{"n_layer": 19, "d_model": 512, "n_experts": 64, "activation": "relu", "balance_bias": true, "init_std_router": 0.00611, "lr_router": 0.000402, "tie_embeddings": false, "batch_tokens": 131072, "dataset": "wikipedia_en"}
Below are experts of layer 9 (counted from 0) of a mixture-of-experts language model. Rows are named router (the router's row for the expert) and show model dimensions 256-319. Each number is 50 + 15 x the weight over its row's rms, rounded and kept within 0 to 99.
After each expert's rows: a language model's description of what the expert responds to. This comes from a sample of Wikipedia text that the model never trained on.

# expert 45
router:44 54 59 37 66 14 61 34 45 61 43 41 56 62 68 34 32 46 38 55 43 45 37 52 45 35 43 38 46 35 45 69 59 45 45 36 47 48 67 22 70 49 60 68 46 25 25 22 22 62 68 66 30 71 43 68 48 39 47 33 12 78 58 59
Description: Hyphens, en dashes, slashes and spaces joining ranges, scores, place pairs and compounds, such as 9-12, Ohio-Indiana, 65–72.

# expert 28
router:54 64 47 58 27 27 70 43 28 46 76 31 55 71 51 56 44 40 48 33 35 42 35 61 40 00 27 85 50 63 34 58 64 58 61 70 41 40 50 39 45 30 51 45 40 30 48 55 46 60 81 36 53 65 38 46 32 75 40 73 44 79 55 58
Description: Words inside titles of songs, albums, films, books and events, such as Love, You, Night, Town, and closing quotes.

# expert 10
router:20 42 60 51 54 35 53 53 52 79 38 37 26 58 61 42 54 30 56 89 51 64 18 34 57 43 34 46 46 49 33 36 63 39 63 25 33 80 50 47 41 38 56 71 60 60 50 52 48 65 54 67 66 44 50 47 45 28 55 35 70 78 38 43
Description: Prepositions and articles in running prose, such as of, from, with, the, plus evaluative or national adjectives like important, popular, German.

# expert 48
router:62 47 48 47 55 54 68 61 61 87 57 17 50 59 63 58 49 42 51 69 38 52 34 44 60 06 34 63 39 51 36 61 45 55 79 33 66 62 42 26 31 71 44 44 58 59 39 36 49 46 49 62 58 65 59 50 52 47 34 55 53 74 48 25
Description: Country and nationality words like American, British, States, English, plus year digits after 19 or 20.

# expert 16
router:45 58 67 31 52 60 41 44 43 67 63 43 56 73 56 73 35 49 74 67 57 26 48 52 66 19 68 49 40 48 44 66 67 65 41 51 41 46 38 35 27 80 43 31 47 34 45 63 31 49 77 43 83 57 23 73 33 43 51 54 51 32 56 41
Description: Words opening wiki section headings right after == or ===, such as See, History, Personal, Career, plus blank-line breaks before headings.

# expert 47
router:10 65 64 52 43 45 73 38 43 61 45 67 55 40 54 73 37 52 57 67 45 31 41 49 66 26 70 56 41 57 33 61 50 50 56 39 28 62 55 38 48 73 90 54 55 99 44 60 45 50 51 29 73 61 27 41 42 71 57 51 34 42 58 49
Description: Infinitive "to", modals, pronouns and verbs in explanatory or quoted prose, such as to provide, must, should, you, how.

# expert 32
router:72 64 37 55 15 33 55 39 56 69 54 46 60 51 64 56 63 38 52 94 36 65 61 40 37 32 58 64 37 39 36 98 91 43 54 61 51 52 24 63 57 62 53 44 27 27 31 32 41 58 37 42 34 38 40 49 60 41 45 79 54 33 25 37
Description: Pipes, spaces, digits and scores in football career and squad tables, plus terms such as Apps, Goals, MF, DF, loan, Rovers.

# expert 19
router:27 58 50 50 39 39 41 45 46 43 70 33 21 58 38 54 44 40 67 43 37 51 49 59 44 44 46 95 64 42 54 71 70 47 34 54 78 56 76 46 24 65 84 26 60 66 27 71 29 63 67 50 38 22 28 62 47 52 47 75 41 47 36 71
Description: Word pieces inside Indian personal names and film or TV cast lists, e.g. Nand-gaonkar, Des-hpande, G-aj-endra, plus "as" in cast lines.

# expert 12
router:66 47 62 43 55 21 52 52 48 62 28 34 13 92 91 81 58 59 42 64 57 47 34 59 67 34 46 67 67 70 30 63 51 55 68 45 39 40 71 34 48 57 73 70 56 54 57 45 43 34 58 45 67 67 54 54 24 66 68 39 50 50 60 48
Description: City, state and country names after a comma or in, often in tables or birth lines (York, Tucson), plus digits in numbers.

# expert 22
router:47 57 52 38 36 74 43 66 60 71 65 57 43 64 36 50 37 33 60 51 63 37 35 64 19 31 50 50 46 43 29 79 57 59 53 54 42 57 70 38 53 78 42 68 59 59 49 62 53 44 48 59 48 53 63 40 56 37 35 42 25 62 52 60
Description: Opening parentheses and "born" after a subject's name in article leads, e.g. (born 1977), plus first words after title lines.

# expert 42
router:45 60 50 38 06 38 53 40 53 75 58 54 44 52 42 49 41 47 86 70 51 56 67 49 46 34 42 62 58 50 46 78 84 52 66 52 43 49 53 50 61 57 62 34 52 41 43 64 57 57 44 58 27 32 45 29 42 37 41 67 50 28 34 51
Description: Decimal points, thousands commas, dashes and blanks inside numbers and score tables, as in 73.5, 34,946, 1–3.

# expert 6
router:32 63 48 39 50 44 57 44 65 60 35 45 49 73 52 61 39 26 54 49 41 61 39 46 60 39 45 59 64 44 35 49 51 43 63 54 59 41 68 38 19 65 51 33 71 37 64 53 29 53 38 51 34 32 15 67 25 59 25 34 16 68 44 24
Description: Commas, semicolons, and coordinating words joining list items or clauses, such as comma, and, or, but, ampersand.

# expert 58
router:41 20 75 45 26 72 67 01 70 59 48 39 42 48 45 79 37 48 36 42 43 31 50 62 29 33 59 62 73 81 55 53 51 65 50 61 46 55 61 57 62 52 49 68 59 37 45 66 50 68 43 39 50 57 37 66 55 42 75 94 42 60 52 49
Description: Units and numbers in measurements and geographic descriptions, such as km, sq, ft, miles, meters, square kilometers, located.

# expert 24
router:35 59 45 62 47 21 60 50 77 39 57 46 37 72 59 66 69 36 83 49 33 22 49 75 76 38 46 65 43 25 48 59 71 74 67 65 71 48 29 03 48 57 75 50 47 41 44 38 57 54 58 52 48 33 51 60 64 45 54 46 39 55 49 40
Description: Time and place prepositions opening phrases like in, from, during, until, before years, plus pipe separators and colons in tables.

# expert 57
router:51 50 55 53 48 42 44 44 38 59 27 35 45 40 44 74 51 12 62 69 38 36 62 39 71 37 53 43 70 44 53 41 64 74 63 64 33 75 63 35 16 73 71 51 52 37 53 70 59 62 70 53 48 58 21 48 71 55 36 31 46 69 44 36
Description: Word pieces and nouns in species descriptions and medicine, such as Latin endings -us, -ensis, -idae, plus species, cells, cancer.

# expert 0
router:36 64 40 53 52 44 70 36 60 36 68 27 51 35 37 75 59 55 58 71 44 57 41 38 63 38 45 51 59 32 53 60 50 37 55 60 60 17 55 58 38 64 63 68 59 52 45 47 37 68 55 53 51 40 27 35 33 50 36 61 43 69 65 31
Description: Pronouns and relative words starting a clause, often as sentence subject before a verb, such as he, it, they, who.

# expert 8
router:50 45 79 64 44 60 71 33 31 57 40 43 39 46 31 64 50 33 71 63 28 42 30 66 74 53 66 61 44 55 42 56 43 74 57 53 47 48 12 44 51 48 50 84 53 54 43 45 34 53 66 73 51 34 37 47 50 76 58 73 36 40 42 47
Description: Surnames and the last pieces of split personal names in lists and tables, such as Smith, Jones, Ster-man, Hidd-ink, plus commas after them.

# expert 18
router:54 51 66 59 44 41 19 57 60 37 49 51 38 61 42 65 44 31 76 57 63 55 47 43 49 49 70 85 51 21 44 39 66 54 64 81 64 73 36 57 49 82 62 42 26 42 39 58 42 53 77 60 65 44 47 36 58 55 37 36 59 72 51 31
Description: Name parts, especially surname endings and given names, common in taxonomic author citations and genealogies, such as Gray, Bassett, Henry.

# expert 53
router:11 49 58 61 32 62 74 30 57 53 81 25 61 61 47 54 49 45 37 57 46 65 60 25 56 53 44 37 76 68 59 34 60 43 32 52 59 59 66 50 31 71 47 19 55 57 27 69 85 71 52 82 25 42 31 47 38 22 57 62 39 67 55 56
Description: Commas and pipes right after a noun phrase, especially before an appositive name, plus kin nouns (father, wife) and country codes (ENG, SWE).

# expert 55
router:30 66 63 37 37 65 30 48 22 52 37 54 59 40 69 49 62 53 55 51 27 50 54 53 39 62 52 48 57 65 52 68 57 72 63 33 46 34 45 62 49 71 58 48 62 49 37 55 48 71 50 56 53 58 62 74 33 39 55 69 50 22 55 63
Description: Column and field names in table headers and infobox keys, such as Date, Party, Votes, Candidate, Total, Species, and separating pipes.

# expert 62
router:51 46 49 54 10 47 41 39 50 47 45 41 58 75 59 87 35 53 25 61 41 44 40 70 35 50 36 53 39 53 26 53 61 39 45 72 59 56 74 52 53 61 61 67 63 51 26 55 34 57 38 34 48 55 54 48 51 26 57 69 43 40 57 43
Description: Place-type nouns that end a place name or follow "the", such as city, town, River, County, University, station, Park, Field.

# expert 5
router:26 62 92 51 62 83 59 41 47 48 38 27 59 51 50 51 29 40 58 43 38 15 48 21 72 24 51 69 46 76 44 58 50 45 46 49 59 35 50 35 47 47 53 42 49 39 46 61 54 54 56 64 60 41 46 45 40 36 39 79 55 45 82 57
Description: Tokens opening a new list item or clause, such as dashes at line start, "and" after semicolons, and "also", "including", "Additionally".

# expert 51
router:37 51 56 65 30 54 32 50 45 47 60 47 57 70 57 38 30 54 32 36 32 27 33 47 50 35 60 68 54 45 27 76 52 32 52 48 50 54 12 51 70 62 57 61 43 52 51 29 69 77 63 38 45 51 49 33 45 55 14 66 45 53 76 61
Description: The year prefix 20 or 19 and the following year digits in dates and tables, plus words like present, current, modern.

# expert 15
router:35 66 60 54 41 67 47 57 39 45 46 21 56 61 61 25 60 53 48 52 54 48 49 80 56 37 61 56 56 63 50 72 70 75 69 51 36 37 26 43 33 42 56 50 60 49 50 30 65 69 36 51 67 53 40 46 30 25 27 49 18 33 52 52
Description: Line breaks, dashes and headings in release, media and credits sections, plus words like published, Records, video, television.

# expert 59
router:46 57 58 59 44 44 67 34 29 74 34 44 69 66 93 55 31 47 64 65 53 47 43 43 64 28 60 51 55 78 44 60 52 48 47 38 48 14 37 39 54 74 63 53 60 56 66 59 41 40 61 62 47 31 50 62 46 55 58 38 57 48 36 55
Description: Digits and number pieces in statistics, percentages, results tables and money amounts, plus number words such as five, million, £, %.

# expert 20
router:18 64 54 30 54 59 54 38 57 56 51 41 77 68 57 72 49 48 48 46 48 17 34 56 58 46 52 60 52 62 40 48 75 67 51 45 49 57 30 54 48 37 61 66 47 09 46 57 45 65 76 63 63 39 58 50 60 49 37 64 51 66 41 45
Description: Prepositions right after a noun, mainly "of", also by, for, from, about, de, von, as in "the core of", "copy by".

# expert 56
router:26 56 44 74 46 28 49 56 28 48 56 41 39 54 63 59 50 50 50 46 32 15 18 44 47 29 29 52 46 41 00 50 56 51 63 66 45 37 78 55 41 59 55 46 70 43 33 47 63 59 44 53 71 77 41 21 34 77 50 57 46 24 47 32
Description: The word "to" after enough, due, went on or in response, plus modals and negation such as would, can, may, did, not.

# expert 60
router:40 65 57 50 25 53 43 53 52 48 46 29 41 71 42 82 47 29 63 39 54 45 49 53 34 46 58 59 69 60 55 39 73 50 63 43 63 70 67 27 27 25 55 51 34 54 44 35 25 51 82 73 44 79 40 35 04 61 51 49 37 59 38 51
Description: Forms of be and linking verbs after a subject, such as was, is, were, been, became, sometimes the following article.

# expert 50
router:45 54 71 52 37 49 62 29 79 67 41 58 57 55 67 50 50 53 80 53 50 36 27 51 49 39 47 45 55 55 46 88 72 41 50 47 64 74 30 49 59 62 77 70 54 52 51 61 37 41 40 50 41 54 57 44 42 23 42 79 27 39 40 63
Description: Month names after "on" or "in" in dates, such as died on July 20, plus year pieces, day numbers and coordinate numbers.

# expert 30
router:51 51 66 66 39 67 41 53 52 59 64 40 59 43 64 33 35 65 48 41 81 52 66 39 70 31 31 61 53 57 50 44 44 52 70 57 20 76 27 39 42 46 73 42 68 38 40 62 36 55 50 59 30 18 38 82 35 42 48 52 20 64 47 44
Description: Possessive 's, his, their, its and determiners or quantifiers before nouns, such as several, new, same, own.

# expert 43
router:61 35 55 51 62 55 64 51 41 41 77 27 68 74 85 49 49 42 73 70 58 64 27 51 60 34 51 53 15 72 37 51 66 63 48 41 91 38 46 37 48 57 44 69 36 57 40 44 51 76 49 44 38 47 24 63 28 50 47 67 61 28 49 58
Description: Nouns of time following a year or "the", such as season, year, years, months, century, plus month names and day numbers in dates.

# expert 52
router:42 56 87 68 49 74 50 41 41 74 70 50 67 47 62 46 33 41 46 67 56 24 55 44 83 37 40 55 45 42 43 38 61 34 37 48 70 42 42 33 28 85 70 33 47 50 42 49 45 58 49 58 47 19 54 64 42 39 55 81 58 37 64 66
Description: Sentence-final periods with paragraph breaks, newlines after list items, table rows or headings, and indented list dashes.

# expert 37
router:35 42 46 58 54 51 50 70 60 49 43 33 76 72 49 43 47 29 43 85 61 34 22 31 35 52 29 47 33 39 44 57 63 53 22 52 43 69 31 42 61 68 67 65 54 41 53 27 41 49 60 47 71 50 37 53 52 66 25 50 35 47 44 81
Description: Paragraph breaks, heading markers like == and ===, title lines, and opening parentheses or quotes before titles, dates and ages.

# expert 21
router:24 57 64 50 36 49 26 43 51 66 37 48 45 55 59 91 55 51 51 44 38 46 50 26 47 38 63 60 39 58 49 39 41 57 69 34 67 62 54 63 45 53 84 43 42 53 61 40 31 27 41 59 44 44 06 26 38 60 57 71 49 51 62 21
Description: Auxiliary and linking verbs and adverbs right after a subject pronoun or noun, such as was, is, had, also, not.

# expert 9
router:30 59 72 48 40 69 77 46 72 64 67 43 35 66 48 41 40 60 49 73 64 47 43 57 85 40 54 88 50 64 47 53 54 47 41 41 52 37 69 51 38 82 59 49 69 66 66 78 65 66 35 63 24 50 56 54 28 40 53 42 28 47 53 57
Description: Digits, pipes and punctuation inside episode lists, track lists and coordinates, plus reporting verbs like said, stated, according.

# expert 63
router:27 56 46 49 66 33 83 43 66 54 45 23 73 47 45 56 45 43 49 54 24 51 35 53 52 52 49 45 81 68 54 54 57 52 41 53 69 47 48 31 19 69 64 49 63 62 54 60 64 59 40 56 33 50 58 79 36 59 57 52 64 79 30 42
Description: Sentence-ending periods, commas and connectives that close or join clauses, such as however, but, because, although, that.

# expert 36
router:49 23 52 51 41 51 84 51 53 59 71 50 55 53 60 56 47 54 42 64 63 52 13 67 22 33 41 60 89 41 33 67 59 38 68 62 48 51 17 52 34 61 58 82 40 60 39 41 37 83 69 56 47 58 19 61 34 43 80 49 30 48 57 67
Description: First piece of a split word, often a capital letter or prefix opening acronyms, names or terms, such as U(VF), co-operative, par(anoid).

# expert 49
router:21 57 59 64 40 42 55 37 46 87 39 34 31 67 72 65 54 67 45 60 27 71 33 35 51 24 79 49 82 51 45 34 56 53 64 90 70 32 72 36 63 50 55 60 33 48 38 64 50 57 56 49 25 72 40 59 37 35 53 66 40 65 55 51
Description: Broad catch-all of periods, pipes, colons and mixed words at sentence ends and table cells, without a clear shared theme.

# expert 4
router:29 37 45 37 42 51 47 18 50 46 36 61 44 68 47 74 52 49 85 59 41 50 43 57 76 50 54 78 62 39 53 75 50 44 41 41 51 46 40 47 02 58 50 27 48 39 33 74 32 54 75 64 43 68 55 39 34 57 40 73 64 54 50 63
Description: Given names and their word pieces, including in tables and lists of people, such as John, William, Sebastian, Carlos.

# expert 26
router:45 32 41 43 42 54 74 43 34 57 35 58 33 46 60 60 70 57 51 29 65 88 47 64 74 42 38 63 71 53 41 64 76 28 43 70 56 47 48 58 57 54 51 34 50 31 53 64 43 54 74 57 65 43 47 84 09 61 65 54 63 37 73 73
Description: Political words such as election, Party, Senate, Minister, Labour, Republican, plus the cells, pipes and vote figures in election result tables.

# expert 35
router:59 49 53 32 39 61 61 51 41 49 73 31 34 51 47 37 49 21 38 46 53 48 60 44 78 53 79 44 77 74 58 45 46 60 56 58 76 42 54 39 57 50 83 79 40 63 04 47 51 61 42 51 27 44 32 63 13 45 63 53 47 33 22 81
Description: Common nouns right after "the", "a", "his" or a possessive, naming roles, periods or groups, such as role, years, subsidiary, season.

# expert 39
router:61 48 83 74 47 54 65 45 55 61 63 63 35 45 45 84 56 46 56 50 51 59 65 45 64 51 72 78 50 49 34 65 58 60 58 70 41 41 44 60 60 49 90 56 50 55 46 22 51 79 37 52 75 38 40 41 43 29 72 38 29 25 50 34
Description: Verbs of personal action in biographies and plots, often after he or after, such as went, worked, returned, making, spending.

# expert 2
router:15 31 52 56 36 53 54 39 52 73 63 38 45 37 42 47 36 56 47 59 49 38 26 59 43 55 42 43 54 54 52 65 70 53 52 47 55 57 45 53 53 61 57 67 63 51 42 47 65 45 39 45 61 62 48 57 64 44 39 52 49 49 36 57
Description: Opening parentheses and brackets before glosses, foreign-script names, birth dates or abbreviations, such as "( born", "[", "(see", plus some word pieces after them.

# expert 31
router:43 49 57 56 44 48 49 55 60 59 27 32 41 54 98 93 42 37 42 50 48 50 67 73 48 31 62 78 57 65 24 67 63 72 60 60 42 39 64 64 33 68 58 64 60 64 23 27 54 65 48 22 45 70 48 71 51 50 46 45 44 35 50 48
Description: Tokens after pipes or years in catalogue-style tables, such as asteroid designations (2008 TX), call signs, times, and date-starting "On".

# expert 54
router:46 28 50 40 66 50 65 38 51 34 64 41 40 57 57 57 85 51 51 72 38 42 53 51 68 27 70 66 86 29 28 76 57 34 91 50 48 55 37 42 35 58 63 64 43 57 29 31 46 44 53 58 47 33 35 27 73 58 46 48 53 28 58 60
Description: Opening lowercase fragments of longer split words, such as b, f, enc(irc), penet(rating), enthus(iast), before suffixes like -ation.

# expert 29
router:48 45 60 43 40 53 45 24 50 65 47 49 43 58 45 59 52 60 87 60 38 60 56 52 55 54 68 71 53 35 39 82 58 64 47 43 40 26 44 21 29 54 64 37 64 45 40 79 65 61 59 35 48 43 30 46 20 46 53 54 45 49 51 48
Description: First names, initials and surname pieces of people in lists, tables and prose, such as Chris, Jim, Mc, Han(lon).

# expert 7
router:33 28 67 39 48 39 59 02 73 31 35 40 43 44 47 71 74 35 59 46 33 62 38 33 50 48 45 53 51 21 55 36 68 67 45 53 36 64 65 58 35 60 72 66 29 73 43 53 60 78 39 36 47 68 29 63 55 47 52 21 69 30 39 79
Description: LaTeX symbols and variables such as \, ^, _, {, plus " is", " each" and nouns in scientific or mathematical definitions, e.g. "G is", "receptor".

# expert 33
router:64 79 79 49 42 50 48 42 38 59 50 65 35 65 86 48 49 56 53 39 62 56 63 57 46 16 67 62 47 31 37 53 75 32 46 55 81 32 57 43 56 42 60 40 34 50 10 37 49 59 64 20 38 38 50 44 51 39 61 47 47 65 52 58
Description: Award, prize and championship names and the words around them, such as Best, Award, Outstanding, Championships, and in before categories.

# expert 17
router:48 55 72 74 36 52 69 17 78 49 63 53 53 38 63 40 40 47 48 69 33 37 25 57 29 23 37 71 48 36 54 49 53 70 40 72 40 51 39 64 36 62 73 45 34 59 29 56 40 60 40 66 69 53 14 58 32 57 53 37 54 57 57 75
Description: Single letters and word pieces inside non-English or transliterated text and codes, such as Old Norse, Estonian, Russian transliteration, Thai or Bengali bytes.

# expert 14
router:50 49 64 56 24 45 51 57 62 90 53 28 53 76 52 61 46 25 63 57 36 46 40 56 68 31 32 49 66 57 21 66 52 77 74 62 37 29 50 27 64 66 59 51 54 30 49 49 32 53 30 43 46 74 70 50 32 26 54 54 46 65 45 19
Description: Country, state and region names after a comma or "in" that complete a location, such as California, South Australia, United States, New Jersey.

# expert 41
router:31 48 57 58 39 71 34 30 54 40 71 49 82 58 43 53 26 41 45 62 37 31 41 50 70 56 52 52 43 43 62 54 65 48 34 38 66 59 48 28 25 69 47 49 49 62 31 41 52 80 33 45 43 35 49 56 37 24 30 43 35 43 35 46
Description: Line-break tokens ending list items, table rows, headings and references, often fused with a preceding pipe, parenthesis or period.

# expert 13
router:66 49 69 55 62 56 71 56 66 29 70 63 44 75 63 40 51 32 60 38 41 50 38 66 25 33 45 62 58 21 50 55 62 53 42 56 78 56 42 07 34 55 58 46 39 23 49 34 69 45 62 56 54 39 43 70 45 59 46 56 70 58 48 46
Description: Prepositions and conjunctions starting time or place phrases, often sentence-initial, such as In, after, during, until, since, in.

# expert 40
router:47 57 64 59 00 70 61 14 44 49 42 43 59 84 47 70 38 34 65 51 33 64 40 52 26 63 38 86 19 45 47 59 78 78 56 63 43 53 55 64 33 66 49 75 31 41 59 46 42 35 35 44 40 32 18 40 23 63 35 40 68 54 38 76
Description: Word pieces inside Slavic, Germanic and other non-English names, especially endings such as -ov, -ić, -uk, -mann, -ova, and diacritic letters.

# expert 34
router:35 42 62 83 32 53 70 38 57 64 53 29 26 70 52 57 52 44 67 59 40 49 41 31 59 48 68 72 65 54 36 78 55 80 34 72 57 90 83 58 35 67 48 50 30 39 38 62 55 59 60 79 48 26 54 18 28 28 35 52 36 33 29 41
Description: Numbers, separators and table pipes in sports results and statistics, such as 31–7 scores, -yard, touchdown, rebounds, percentages.

# expert 38
router:65 16 58 50 54 13 83 30 38 62 52 67 50 66 69 44 51 47 58 57 38 59 30 65 77 61 60 67 33 56 29 89 53 69 53 43 53 32 16 47 71 73 57 63 69 59 48 43 58 50 50 53 33 48 45 77 53 51 63 49 38 46 53 78
Description: Year pieces such as 19, 20 and 18 after a split year, plus later pieces of organization or brand names, such as ESPN, NBC, Walmart, Council.

# expert 46
router:56 39 44 50 36 70 65 51 45 70 62 46 40 53 56 63 48 29 59 39 49 68 42 41 52 43 64 87 48 44 35 87 56 56 56 70 70 58 62 39 51 77 38 25 63 28 40 45 41 54 55 42 53 50 53 37 50 52 67 80 42 62 56 44
Description: Closing quotation marks after song or word titles, plus unit and category words like footballer, politician, League, km.

# expert 3
router:50 30 27 37 43 13 67 70 62 82 69 37 39 51 44 73 61 35 47 51 39 53 48 45 36 57 54 56 54 53 37 42 55 69 39 53 64 64 32 43 36 50 77 64 61 25 41 54 40 50 56 29 49 38 54 48 56 73 56 55 58 65 39 47
Description: Prepositions and verbs linking a subject to a role, group or rank in biographies, such as as, became, joined, with.

# expert 61
router:47 76 66 35 50 73 56 43 63 75 58 57 49 42 68 65 27 33 45 52 90 22 57 54 54 27 55 55 55 19 28 52 33 64 78 78 67 47 43 27 20 38 64 35 69 47 48 56 58 59 52 50 41 48 38 72 48 76 53 44 47 42 52 51
Description: Determiners, possessives and "and" inside noun phrases in running prose, such as the, a, his, their, its, 's, own.

# expert 27
router:38 53 83 40 48 42 58 23 60 47 46 56 47 52 42 78 33 49 42 46 28 13 39 35 62 46 44 54 79 62 61 60 39 74 53 53 46 51 46 62 22 40 45 50 34 46 41 93 42 60 50 48 86 45 19 26 71 26 43 48 16 87 54 35
Description: Nouns and word starts describing materials, parts and specs of buildings, ships and engines, such as stone, quoins, casement, water, engine.

# expert 25
router:42 40 55 41 47 50 57 19 75 85 61 44 68 53 73 51 40 50 38 44 58 45 54 56 52 36 41 63 57 37 51 36 46 76 55 62 67 43 52 50 59 48 43 52 55 73 59 50 39 55 62 54 56 45 42 46 35 53 35 50 71 53 70 43
Description: Numeric digits and number words in tables and statistics, especially a leading "1" in times, scores, percentages, plus Won/Nominated award cells.

# expert 23
router:16 55 58 42 42 62 59 47 60 64 52 30 28 52 53 57 49 54 59 53 27 32 38 43 70 38 56 58 65 36 26 79 52 76 36 60 59 30 63 55 37 64 73 34 48 61 45 44 36 63 44 37 46 11 66 40 27 48 52 50 35 40 61 55
Description: Pipe separators and credit words in film, music and election tables or credits, such as by, with, vocals, Starring, Title.

# expert 11
router:35 54 67 57 34 42 40 22 75 59 37 46 47 41 42 65 40 46 66 51 70 45 51 39 63 56 64 44 58 29 49 70 49 57 53 37 40 49 37 69 59 55 52 80 66 53 67 58 62 62 33 50 50 48 51 53 73 50 53 53 53 40 48 66
Description: Past participles after forms of "be" in passive constructions, such as used, built, appointed, renamed, usually followed by "by" or "in".